config = dict(
    n_layer=10,
    d_model=192,
    n_experts=16,
    experts_per_token=2,
    d_expert=192,
    d_shared_expert=0,
    activation='swiglu',
    moe_layers=[0, 1, 2, 3, 4, 5, 6, 7, 8, 9],
    router_score='softmax',
    normalize_top_k=True,
    routed_scale=1.41,
    balance_loss=0.0013,
    balance_bias=True,
    router_cosine_scale=14.0,
    router_bias=True,
    n_groups=4,
    groups_per_token=1,
    init_std_router=0.0148,
    lr_router=0.00161,
    n_head=3,
    n_kv_head=1,
    head_dim=64,
    vocab_size=8192,
    norm='layernorm',
    norm_place='pre',
    norm_eps=1e-05,
    positions='rope',
    rope_base=10000.0,
    rope_fraction=1.0,
    qk_norm=True,
    attn_scale=0.125,
    tie_embeddings=True,
    parallel_block=False,
    extras=['capped logits'],
    init='uniform',
    init_std_qkv=0.0302,
    init_std_o=0.0,
    init_std_up=0.0302,
    init_std_down=0.0,
    optimizer='laprop',
    lr=0.00216,
    beta1=0.9,
    beta2=0.95,
    weight_decay=0.11,
    lr_head=0.0195,
    warmup_steps=380,
    schedule='wsd',
    decay_fraction=0.632,
    decay_shape='linear',
    final_lr_fraction=0.0,
    batch_tokens=131072,
    seq_len=512,
    doc_mask=True,
    train_tokens=945900000,
    steps=7217,
    dataset='wikipedia_en',
)
Below are experts of layer 2 (counted from 0) of a mixture-of-experts language model. Rows are named router (the router's row for the expert), gate (a neuron's input weights, with its number), up (a neuron's input weights, with its number) and show model dimensions 0-191. Each number is 200 + 40 x the weight over its row's rms, rounded and kept within 0 to 999.
After each expert's rows: "comes after" lists some tokens at least twice as common just before its tokens as in all text. This comes from a sample of Wikipedia text that the model never trained on. Tokens count by the router's weight.

# expert 6
router,239,214,198,199,165,273,144,241,199,199,190,219,194,179,110,229,254,131,168,242,182,137,110,222,220,192,162,139,206,182,110,146,245,186,207,202,210,231,186,208,185,191,195,205,165,217,209,156,234,227,235,216,189,228,211,179,265,239,258,284,184,128,199,185,173,181,204,262,180,165,265,157,247,178,174,154,210,213,181,103,179,225,248,192,116,263,207,130,253,214,189,221,132,239,183,171,200,208,211,217,267,234,184,195,226,234,169,234,214,203,152,204,241,138,216,145,289,153,189,190,160,208,241,262,161,223,136,226,200,248,264,247,179,251,156,170,247,189,179,179,201,191,205,137,200,187,227,249,152,188,207,279,186,183,244,198,197,200,210,195,178,236,149,171,215,174,220,292,149,94,162,187,200,191,181,256,106,206,240,188,252,274,175,224,204,134,188,283,250,210,213,188
gate0,282,215,189,229,199,201,186,215,227,242,152,161,205,171,204,179,188,186,139,185,169,104,172,212,181,228,145,191,228,231,226,136,143,218,112,187,158,200,207,149,233,210,235,213,174,126,178,221,232,269,209,139,225,174,195,217,220,178,190,199,236,183,210,270,193,187,178,215,164,171,192,238,240,135,268,218,204,158,180,221,246,201,223,197,234,157,238,254,162,245,192,222,291,171,154,274,221,203,263,177,173,179,269,233,195,220,181,219,168,157,274,174,129,196,206,246,169,178,183,235,185,162,100,231,174,147,236,74,255,181,285,185,214,104,165,206,218,173,164,274,188,154,190,269,196,278,237,222,169,223,117,146,150,198,168,147,212,251,159,205,189,133,203,277,248,259,201,246,160,190,182,210,217,240,231,203,215,130,220,182,174,190,177,179,200,238,258,212,227,251,178,209
up0,156,195,187,228,235,185,220,196,203,197,262,186,194,198,239,220,120,226,249,209,230,185,231,140,203,243,217,166,215,140,235,133,174,156,234,183,269,243,180,158,169,165,108,186,224,255,175,248,181,123,168,246,178,222,249,260,175,196,250,218,220,257,193,200,257,200,190,215,160,205,238,205,129,139,136,185,158,201,196,192,200,147,175,219,185,267,159,184,236,231,247,165,224,166,196,219,156,296,155,157,210,213,190,223,230,211,213,242,227,237,194,208,203,210,202,143,247,266,202,221,225,164,234,198,263,208,139,229,158,189,189,176,122,183,228,254,248,233,231,151,214,250,116,92,287,170,162,198,201,122,191,265,180,215,133,299,247,174,282,205,172,265,223,171,121,174,157,287,178,174,202,226,215,168,218,202,167,210,172,232,186,207,284,189,172,163,170,193,131,200,171,200
gate1,185,213,140,228,184,216,213,234,253,191,173,193,204,210,194,174,220,188,188,248,210,177,254,160,268,231,234,172,214,219,251,149,189,216,140,167,279,252,226,150,169,185,163,200,189,180,300,205,258,209,209,227,208,204,238,178,252,199,218,170,95,153,188,157,173,236,206,133,207,181,211,194,198,207,166,255,199,182,126,171,167,273,176,131,221,239,153,223,262,138,261,135,209,165,175,255,156,229,160,261,207,115,157,236,231,193,237,253,175,144,220,191,252,182,220,196,204,192,174,183,250,178,227,206,195,215,266,131,192,155,229,221,201,197,206,153,220,195,189,167,264,173,281,213,177,203,253,240,142,195,164,197,208,130,265,252,283,178,263,153,130,228,210,201,167,161,234,219,131,244,183,149,164,210,197,265,193,88,217,225,169,229,214,160,164,215,249,194,211,309,132,163
up1,212,113,259,248,254,209,150,184,183,223,137,192,225,181,205,246,212,175,183,257,206,196,117,244,176,229,208,222,272,231,225,166,220,224,175,239,135,166,178,213,144,157,210,131,193,206,230,219,200,183,266,159,240,170,149,161,173,213,157,238,169,251,251,173,255,241,161,269,205,202,188,150,161,280,206,180,157,171,136,255,258,126,202,220,231,177,201,219,131,254,199,212,224,222,185,144,201,181,241,181,157,229,214,179,144,211,95,213,252,296,237,203,152,187,202,286,160,216,181,180,139,216,172,236,158,201,199,235,230,253,209,224,149,166,205,251,161,181,256,232,162,143,110,225,208,181,277,187,149,263,156,207,190,181,138,199,185,222,161,253,225,192,262,213,202,195,236,218,172,181,188,245,197,240,246,201,208,149,200,189,203,211,116,187,201,184,127,269,149,160,300,205
comes after: "-", "–", "|", " /", " 1", " Total"

# expert 10
router,179,84,252,213,200,243,255,155,208,189,233,240,226,299,223,207,177,242,232,143,247,237,180,129,250,111,210,255,179,239,213,275,165,172,175,188,199,137,255,182,209,231,235,188,233,144,249,266,170,166,161,189,238,187,222,217,131,217,302,134,174,207,225,236,178,161,175,248,218,281,211,170,195,260,238,190,208,163,232,240,130,137,209,209,182,235,172,293,179,238,201,159,21,230,202,195,112,235,232,190,199,217,186,216,247,197,214,207,223,194,196,250,157,236,152,169,190,139,173,163,170,198,237,224,183,225,241,169,179,248,220,232,213,219,207,215,206,202,234,195,174,243,239,221,242,184,206,168,279,186,160,214,184,234,173,164,199,194,225,198,224,195,138,224,171,147,163,170,218,203,157,207,185,271,301,182,207,177,204,231,238,244,186,219,155,208,221,220,198,238,171,166
gate0,198,218,167,181,228,197,220,274,242,168,189,155,188,197,161,188,103,223,195,168,157,204,208,209,236,180,227,170,252,207,198,201,207,156,264,180,175,233,251,176,189,336,250,193,249,219,158,195,205,204,306,280,144,187,176,163,133,177,199,203,177,134,198,153,206,228,164,173,150,167,146,219,205,216,171,195,214,178,175,168,232,264,166,129,157,218,177,207,257,224,247,192,200,240,215,185,246,198,228,195,237,220,194,170,250,269,193,186,140,144,225,229,247,166,271,207,198,145,177,293,151,104,250,166,165,144,183,276,146,228,180,228,149,248,158,209,202,179,163,122,228,198,232,225,161,229,188,212,284,149,172,283,161,232,149,227,220,174,193,150,230,199,205,161,215,190,204,214,180,236,211,289,218,175,179,200,143,217,248,110,213,222,218,271,271,132,204,226,207,174,162,195
up0,181,182,210,179,191,289,189,188,199,280,259,185,241,234,196,160,292,199,242,200,154,149,176,188,143,208,281,202,194,234,182,172,136,235,252,162,226,169,245,227,185,208,189,248,190,139,127,277,259,253,218,181,242,99,161,196,195,181,155,220,212,188,213,243,231,228,167,150,174,200,196,262,240,182,163,159,224,154,173,217,156,179,239,178,200,209,169,247,161,252,168,175,199,271,188,186,212,224,249,138,159,190,244,174,285,150,181,233,251,214,193,216,207,231,240,236,223,127,220,135,213,177,178,136,134,192,148,160,225,224,212,173,148,263,156,167,133,234,184,183,209,204,221,125,226,191,259,152,177,193,206,194,143,208,206,207,137,231,172,208,262,233,206,237,229,255,191,247,162,235,241,141,153,242,157,175,202,252,221,181,235,201,259,220,264,174,280,175,256,156,128,107
gate1,183,182,206,197,278,217,232,177,160,196,192,248,202,201,114,183,196,245,241,252,140,228,225,237,202,155,275,245,224,188,174,233,189,207,282,252,272,189,194,267,161,202,182,235,186,190,200,125,223,292,189,207,141,192,189,131,229,230,136,203,175,163,216,141,208,232,191,194,145,235,232,223,286,108,200,170,176,157,272,161,211,252,191,149,210,210,143,205,238,167,191,174,223,222,217,138,149,141,240,156,175,210,238,253,179,210,210,158,208,256,206,206,251,142,267,263,155,216,230,198,179,234,216,137,213,222,188,232,230,193,239,235,176,266,206,124,257,256,151,150,244,170,178,245,181,208,172,106,177,241,133,272,224,169,175,202,211,239,211,171,185,142,200,247,183,198,184,192,168,244,179,239,117,199,199,195,182,190,234,156,240,226,218,120,181,262,202,215,209,190,236,81
up1,222,184,209,212,199,238,148,190,268,252,261,218,147,198,225,174,162,136,213,167,228,156,258,240,130,200,251,207,181,211,196,203,167,186,114,200,181,137,179,225,161,208,249,168,164,52,184,193,185,240,253,205,259,149,252,232,260,260,155,208,253,200,177,203,217,203,182,160,262,200,236,246,201,219,214,185,238,212,197,145,180,144,210,263,170,162,220,197,86,171,158,182,210,198,149,239,198,200,197,226,179,193,188,153,164,131,239,165,160,161,215,192,211,255,245,205,163,273,150,149,165,131,162,268,252,171,205,148,250,214,154,257,201,110,148,219,262,213,230,213,179,181,228,203,198,167,188,255,152,197,196,121,265,182,122,211,177,206,183,221,149,164,211,290,206,258,223,196,172,135,216,184,255,171,206,200,229,191,290,246,231,205,197,219,213,149,175,151,214,172,236,226
comes after: " |", " of", ",", ":", "=", "."

# expert 5
router,166,227,172,161,197,175,215,160,215,175,165,125,262,158,293,209,198,226,236,130,314,190,194,187,203,201,205,163,192,182,219,181,187,190,141,164,180,179,204,186,235,180,104,252,226,173,180,274,214,203,157,231,242,275,173,239,181,159,178,146,160,218,156,207,165,185,197,214,182,241,147,352,155,175,177,205,214,167,223,265,228,161,161,237,264,267,209,235,148,209,198,175,282,197,114,207,223,188,165,209,157,193,123,169,120,181,132,229,170,229,262,204,156,287,221,223,106,182,184,239,216,196,151,174,173,175,239,212,199,217,250,162,173,168,273,254,145,272,224,172,158,229,181,200,224,228,167,188,237,211,147,149,219,228,226,220,166,211,220,174,193,227,230,225,215,221,235,143,258,227,194,207,149,154,203,163,243,180,191,194,181,114,180,207,243,213,248,191,222,133,180,189
gate0,191,155,185,171,202,250,162,243,257,125,173,195,237,237,216,157,173,132,200,229,168,174,268,207,111,146,207,246,216,220,250,200,201,220,186,203,93,139,194,155,171,198,171,210,223,174,250,246,225,180,176,193,199,180,192,199,213,201,198,231,230,172,201,214,86,180,187,209,183,215,140,261,187,183,203,176,174,141,124,217,187,199,250,183,237,221,218,234,202,140,195,177,182,184,210,205,182,203,176,252,212,255,268,158,221,204,181,156,226,267,257,231,157,252,147,137,176,224,138,212,192,184,228,141,277,196,269,233,135,174,226,134,184,205,211,186,159,152,245,167,139,202,172,238,212,231,176,165,193,226,175,237,242,207,127,269,236,171,193,232,175,74,221,246,262,281,282,189,263,185,234,254,223,253,257,176,172,223,194,202,257,195,190,215,216,221,276,249,167,253,214,106
up0,197,184,213,154,280,210,171,270,177,314,195,210,205,190,214,242,331,199,225,220,202,154,210,144,140,176,161,187,154,168,210,223,189,219,238,253,207,211,177,172,205,179,188,173,208,234,194,224,243,188,273,196,170,151,195,178,195,174,195,224,186,176,126,216,263,180,227,187,223,167,222,203,208,234,256,178,192,252,151,222,240,213,225,216,199,221,120,160,159,243,181,158,244,210,256,105,111,185,222,183,243,201,223,247,190,248,230,169,239,196,214,196,184,251,192,209,249,164,243,146,198,181,232,202,134,240,101,129,184,185,262,130,259,243,183,165,226,214,210,232,185,118,216,173,226,110,206,198,228,244,181,182,119,171,155,245,253,217,205,190,211,293,203,155,205,171,152,235,135,233,261,183,185,202,193,227,193,173,171,144,78,246,198,175,175,157,194,151,215,191,218,281
gate1,226,240,230,219,245,148,193,224,85,180,204,208,156,181,147,194,264,193,277,226,190,179,189,228,166,173,181,183,233,189,170,210,228,162,160,177,167,258,181,229,194,167,256,235,190,178,111,197,211,240,195,180,156,218,197,193,170,165,337,207,224,254,188,158,181,213,196,171,256,234,189,217,132,195,174,262,186,256,176,168,193,180,200,274,229,239,274,232,221,172,193,194,199,132,184,254,172,176,234,190,216,168,179,222,169,184,183,273,189,198,156,163,157,260,134,213,166,182,212,203,307,203,148,183,167,214,243,223,201,209,249,230,325,196,201,185,192,104,176,238,225,181,198,240,283,213,159,209,100,171,200,232,200,161,204,207,256,140,209,251,103,181,208,185,262,170,180,155,222,150,166,231,112,214,211,236,205,181,229,149,178,209,157,191,208,216,245,298,242,185,157,222
up1,195,146,176,190,194,149,177,220,148,185,236,249,150,235,193,151,169,208,225,235,135,213,191,194,160,162,181,215,181,184,191,196,207,215,151,245,170,242,139,240,196,247,222,122,235,225,153,197,170,272,262,223,182,182,165,151,216,214,277,189,156,177,248,221,251,174,183,199,135,220,253,201,202,251,129,246,181,227,186,194,219,252,233,124,162,228,153,199,204,315,247,225,189,154,234,214,232,220,237,129,223,262,208,220,259,131,308,223,89,241,221,197,156,182,228,169,260,236,213,142,177,220,260,242,137,225,201,207,266,190,163,222,149,211,136,184,217,195,200,248,173,204,165,220,177,135,272,186,171,218,220,195,189,199,163,181,172,242,237,208,225,239,190,244,178,122,193,205,115,205,197,142,156,248,153,175,232,227,144,244,194,222,242,177,188,233,116,187,289,268,163,213
comes after: " the", " a", " The", " and", " his", "The"

# expert 13
router,289,226,252,203,252,216,221,191,158,185,103,200,149,202,240,202,152,225,202,278,214,122,175,138,196,210,123,275,180,178,194,219,233,202,236,197,171,194,203,240,170,172,229,172,140,232,153,203,225,220,144,195,231,144,268,123,186,223,106,184,177,225,207,110,220,236,204,130,225,202,223,232,204,257,183,203,156,196,171,178,204,208,178,157,243,131,215,172,225,211,143,212,273,233,205,222,236,248,196,266,183,183,258,160,264,182,214,169,137,218,229,281,174,109,162,221,153,183,213,127,141,229,287,165,222,248,187,193,236,227,179,188,192,159,195,231,211,163,169,212,197,233,171,168,153,171,185,176,144,210,183,253,230,243,220,212,264,193,202,261,172,200,208,154,248,176,193,193,114,245,180,253,277,198,271,203,235,175,146,121,248,214,230,269,259,187,229,177,214,242,207,188
gate0,295,253,258,201,210,265,198,196,222,177,124,231,222,183,186,202,125,121,185,268,185,158,179,215,148,214,225,159,100,173,163,210,267,175,171,271,174,274,184,189,210,186,211,241,219,164,224,212,289,150,172,199,187,161,175,213,182,192,244,126,166,191,182,173,220,181,203,205,241,199,192,152,214,158,228,268,237,250,273,226,165,121,139,230,198,262,230,178,256,226,194,215,200,183,210,221,157,165,159,238,139,166,276,192,123,250,226,164,175,211,223,219,188,136,211,223,221,193,132,205,249,237,240,209,201,146,158,146,223,157,181,172,190,245,194,220,183,200,246,169,150,237,197,177,203,165,286,140,153,170,144,268,232,248,198,198,200,178,220,196,236,186,276,209,201,175,183,309,177,297,127,272,241,148,241,241,235,187,218,200,195,191,188,162,172,225,216,145,169,216,220,181
up0,234,227,211,120,180,177,156,205,205,332,127,212,208,119,134,195,283,267,258,173,233,165,280,147,260,219,274,140,195,206,218,178,162,224,254,114,277,222,256,208,215,194,135,182,214,183,269,229,196,130,180,176,210,158,221,195,262,175,146,160,237,204,253,210,229,184,197,187,184,205,214,196,237,218,204,204,199,241,261,169,173,199,189,214,297,237,173,178,204,162,226,217,184,237,219,192,201,172,201,194,155,184,189,166,222,156,205,147,148,178,265,237,236,97,193,233,216,211,211,235,193,187,175,142,194,160,248,222,249,144,268,238,140,179,178,124,227,222,200,202,168,183,262,247,139,198,200,213,212,154,192,244,158,222,175,250,176,180,307,188,221,238,190,165,280,167,246,129,274,170,222,217,140,178,211,209,190,199,156,189,186,223,225,161,242,223,168,175,188,246,179,198
gate1,244,213,165,152,204,204,248,153,172,143,208,187,136,234,231,210,181,247,183,267,261,128,241,171,193,103,272,141,224,164,198,239,207,249,210,165,236,230,166,223,188,207,242,184,173,202,195,235,195,189,161,172,236,184,210,245,134,169,164,229,125,237,218,208,197,165,271,196,132,244,232,209,247,236,243,115,146,224,205,202,211,177,251,282,160,178,119,282,250,203,127,215,181,266,209,220,185,182,219,275,193,204,227,184,250,197,206,182,200,238,246,222,214,119,161,206,172,109,199,214,166,158,173,97,266,297,188,226,190,204,189,188,221,133,214,158,275,223,160,167,194,200,178,197,178,200,194,186,186,168,210,234,214,144,236,184,215,208,261,225,239,159,259,185,231,212,145,209,164,196,211,228,230,192,164,210,206,156,167,183,257,172,215,213,85,146,210,192,268,292,173,164
up1,212,180,225,264,117,166,150,218,206,216,212,245,222,188,157,162,198,204,198,170,167,253,185,238,203,243,122,236,164,275,224,198,183,188,212,221,220,161,229,215,245,147,121,160,200,265,202,180,220,178,182,209,215,154,199,167,273,270,239,191,276,233,173,198,225,249,178,266,285,275,146,115,209,207,157,188,232,118,225,200,249,225,144,169,238,208,191,157,185,169,306,181,206,234,174,196,212,166,109,115,180,164,137,187,173,251,197,193,224,193,135,165,202,212,125,224,167,292,255,178,275,253,238,179,153,149,232,175,223,248,215,265,150,247,236,158,179,164,219,251,192,239,183,242,206,192,217,183,224,178,170,140,176,231,229,272,200,210,228,145,176,189,136,272,140,222,236,186,234,210,179,207,162,250,228,107,198,203,207,236,209,217,207,154,221,188,223,182,174,157,193,236
comes after: ".", "=", " =", ")", " Al", " al"

# expert 1
router,204,194,221,179,124,208,162,173,208,197,143,213,137,164,153,268,202,176,216,141,312,185,166,160,189,221,174,194,209,159,173,277,171,195,181,195,223,207,254,115,226,200,221,154,150,231,230,166,152,234,193,193,220,193,209,262,225,179,216,283,193,222,186,230,191,189,195,233,209,215,233,147,148,275,218,191,219,212,216,175,173,192,151,214,153,253,240,237,181,245,214,239,119,254,253,208,113,238,143,280,135,248,134,146,280,167,250,173,234,212,140,258,230,222,211,226,192,178,175,185,137,258,223,186,116,212,252,221,274,224,156,277,210,172,162,213,201,226,234,204,162,297,203,245,205,171,184,192,215,249,244,159,206,189,196,224,184,242,197,200,272,142,166,211,179,171,235,193,175,181,241,198,175,217,145,168,161,246,193,176,172,106,201,277,167,234,171,248,185,128,133,150
gate0,204,227,199,257,266,202,157,192,103,249,232,262,186,176,157,245,219,215,204,215,231,231,186,277,175,193,130,193,150,132,215,167,247,156,194,282,222,188,213,260,150,191,207,224,210,214,261,234,165,211,194,122,238,239,158,184,206,212,184,169,153,163,211,218,248,197,173,192,157,236,224,112,215,151,150,210,204,243,138,145,210,286,250,161,135,193,187,216,253,178,169,207,222,151,210,180,157,234,174,228,277,252,150,286,186,210,191,186,200,187,159,203,237,243,165,222,172,159,267,145,173,207,172,245,236,179,239,193,236,235,208,145,213,238,262,200,209,161,156,117,233,232,241,197,297,206,218,127,178,261,224,222,184,166,200,208,250,205,272,198,230,170,186,200,112,187,167,146,247,218,190,177,179,151,234,229,175,168,257,158,192,176,241,181,145,170,128,251,139,103,225,207
up0,232,177,138,175,208,222,147,168,206,194,145,200,210,271,241,150,248,178,220,163,274,218,181,185,227,215,215,196,258,159,248,209,189,147,201,231,194,193,150,183,231,181,186,186,183,136,177,191,220,229,264,160,233,227,194,209,157,193,123,134,221,182,192,218,193,210,234,224,245,176,228,247,154,141,181,180,220,179,144,158,208,169,193,182,200,195,229,269,128,244,185,127,228,149,194,190,185,140,186,172,221,155,180,275,129,149,231,235,179,278,267,231,172,210,193,267,216,236,135,162,177,212,229,211,187,188,217,262,275,211,232,233,130,205,194,240,146,187,260,97,226,277,154,217,158,145,246,205,194,148,88,183,170,188,240,184,135,195,191,212,270,199,213,141,128,269,222,223,233,220,253,194,209,177,159,180,220,225,208,184,163,291,203,199,224,200,303,251,259,190,232,125
gate1,229,205,200,202,156,228,189,263,275,175,188,245,183,263,146,241,209,183,249,232,174,185,191,190,180,145,256,219,249,157,242,223,155,196,173,145,249,139,230,162,139,288,213,174,189,293,219,197,254,119,180,221,173,151,195,218,242,231,222,201,244,181,161,232,263,184,155,85,219,187,219,227,248,217,119,139,188,279,156,187,179,276,223,205,151,200,222,234,222,205,186,154,213,207,149,177,182,205,170,159,204,145,217,261,219,243,232,143,197,162,213,235,221,203,234,205,174,106,270,235,99,116,247,183,142,201,132,180,203,257,170,243,225,258,247,235,249,202,145,157,201,132,246,166,171,220,167,178,181,203,188,234,196,178,238,244,178,160,123,200,197,188,207,165,164,202,176,144,249,273,204,196,214,185,218,198,232,201,180,204,213,278,231,192,143,191,155,201,218,164,269,247
up1,206,241,220,222,163,254,174,261,191,228,185,93,221,276,168,142,182,244,201,171,187,218,170,253,215,294,168,167,123,203,185,262,205,173,123,171,199,222,233,187,208,220,208,158,198,218,184,222,249,200,240,212,157,154,151,201,211,257,228,235,166,249,108,135,134,125,184,188,151,219,241,215,260,195,183,201,242,179,170,241,191,191,159,205,137,200,112,178,200,208,160,185,191,240,219,224,245,141,156,220,185,237,210,212,241,222,248,146,260,194,209,178,228,189,191,191,233,255,145,158,257,243,229,161,169,137,173,99,231,186,161,190,232,257,186,253,210,193,117,192,193,211,124,238,168,189,283,203,267,204,248,160,196,140,189,225,186,156,153,189,166,157,214,185,223,174,195,227,205,147,122,244,270,187,195,236,173,124,160,241,254,176,187,254,208,176,271,157,259,221,182,242
comes after: "|", "-", " (", "\n\n", "  ", ":"

# expert 4
router,161,246,235,158,184,191,242,133,198,208,195,198,231,249,206,220,191,226,229,146,146,237,217,184,263,188,253,227,148,313,226,280,147,195,238,214,114,115,191,210,251,196,216,145,206,164,196,257,167,199,111,183,197,171,220,239,89,205,246,129,241,256,263,163,238,163,190,186,183,244,195,273,111,225,231,224,138,176,200,208,194,161,223,266,209,133,214,298,225,206,208,215,188,220,172,197,177,192,203,170,245,256,233,171,179,184,222,155,225,199,239,248,164,264,193,220,201,165,268,178,147,177,173,192,206,229,236,158,193,177,172,145,229,170,205,217,208,171,224,229,191,220,153,198,237,202,133,190,239,196,222,165,259,201,131,267,155,195,190,142,226,134,277,154,157,170,216,135,220,232,240,140,157,230,250,145,254,162,207,180,139,193,206,139,167,211,278,173,193,198,204,195
gate0,201,194,200,289,258,157,265,222,203,205,191,190,183,160,205,180,180,166,180,207,174,191,209,220,168,205,194,205,234,202,249,210,215,224,173,204,243,167,220,179,118,175,260,191,171,162,214,160,188,162,153,229,219,209,213,201,227,56,208,178,279,188,205,209,177,211,177,162,145,218,167,284,234,219,269,196,201,215,184,187,229,247,190,192,194,207,169,284,180,105,224,129,175,265,122,209,259,167,235,223,229,204,166,219,225,154,222,157,173,191,218,196,317,247,267,222,190,151,244,184,126,141,220,226,244,162,181,196,227,171,155,206,202,194,283,178,148,97,195,197,208,135,245,169,261,248,178,207,139,181,213,246,233,246,175,222,180,201,268,212,148,190,212,222,147,227,198,201,183,172,238,277,257,204,206,244,201,204,194,264,218,122,236,222,105,140,201,214,219,134,185,287
up0,244,228,246,188,217,185,176,169,198,221,219,187,161,154,195,163,206,134,188,237,143,228,166,237,245,225,260,157,168,176,177,262,159,199,213,169,165,272,164,241,193,213,225,256,222,205,186,179,195,217,220,268,146,222,138,149,249,234,170,263,192,177,170,241,198,187,205,164,169,213,232,195,214,175,155,219,208,217,237,198,175,169,267,97,276,176,246,226,270,229,253,254,172,195,114,262,219,91,233,237,205,202,124,228,150,266,205,188,213,258,168,210,247,173,203,138,234,213,211,194,172,211,186,223,186,218,145,168,174,154,241,286,230,215,235,236,161,197,194,220,228,141,192,217,266,265,154,235,217,241,207,204,228,253,238,109,295,201,143,126,182,211,198,119,159,233,219,225,171,204,241,148,147,168,171,116,143,162,219,221,267,175,167,213,260,236,151,154,220,204,205,160
gate1,202,210,127,232,239,245,184,252,193,270,131,179,212,285,150,176,206,250,151,182,230,203,173,182,199,162,185,191,210,186,202,231,218,196,217,166,177,267,106,181,194,134,269,219,209,244,271,160,165,261,209,190,200,167,191,202,218,227,187,255,222,175,164,187,170,135,193,180,170,125,196,232,334,161,217,158,188,197,192,202,144,209,186,181,226,204,217,194,200,285,136,177,190,180,263,178,144,131,162,235,195,203,160,236,205,244,146,233,192,311,198,245,184,276,191,190,266,199,230,169,147,151,205,193,167,164,177,245,184,142,194,125,224,159,289,194,227,161,148,214,240,251,183,238,185,217,215,231,158,219,125,187,171,242,205,216,173,256,118,227,197,242,134,192,223,208,191,230,254,199,135,211,189,175,220,171,119,214,223,144,271,192,237,155,254,229,127,185,252,214,208,225
up1,197,218,215,195,191,211,153,180,228,201,174,192,195,267,251,214,257,216,247,159,177,217,217,157,219,281,243,173,129,169,185,203,208,223,220,182,201,209,244,200,199,118,236,205,152,209,168,191,280,221,204,252,254,101,182,162,246,214,238,286,213,198,233,124,213,170,125,246,205,189,188,223,236,172,122,72,151,246,213,137,201,207,186,187,142,211,179,172,186,200,217,220,254,294,246,141,187,116,229,234,220,155,292,190,217,223,184,229,182,161,135,161,263,213,207,151,201,191,167,192,204,149,207,194,174,230,189,113,261,219,206,198,235,177,171,254,223,216,203,152,243,188,263,160,277,216,174,200,196,190,261,184,190,159,225,232,207,98,212,203,169,186,239,213,185,189,196,237,182,154,112,154,217,158,237,190,162,184,202,261,217,206,134,161,214,273,192,235,175,174,107,153
comes after: "\n", ")", "\"", "s", "\n\n", " \""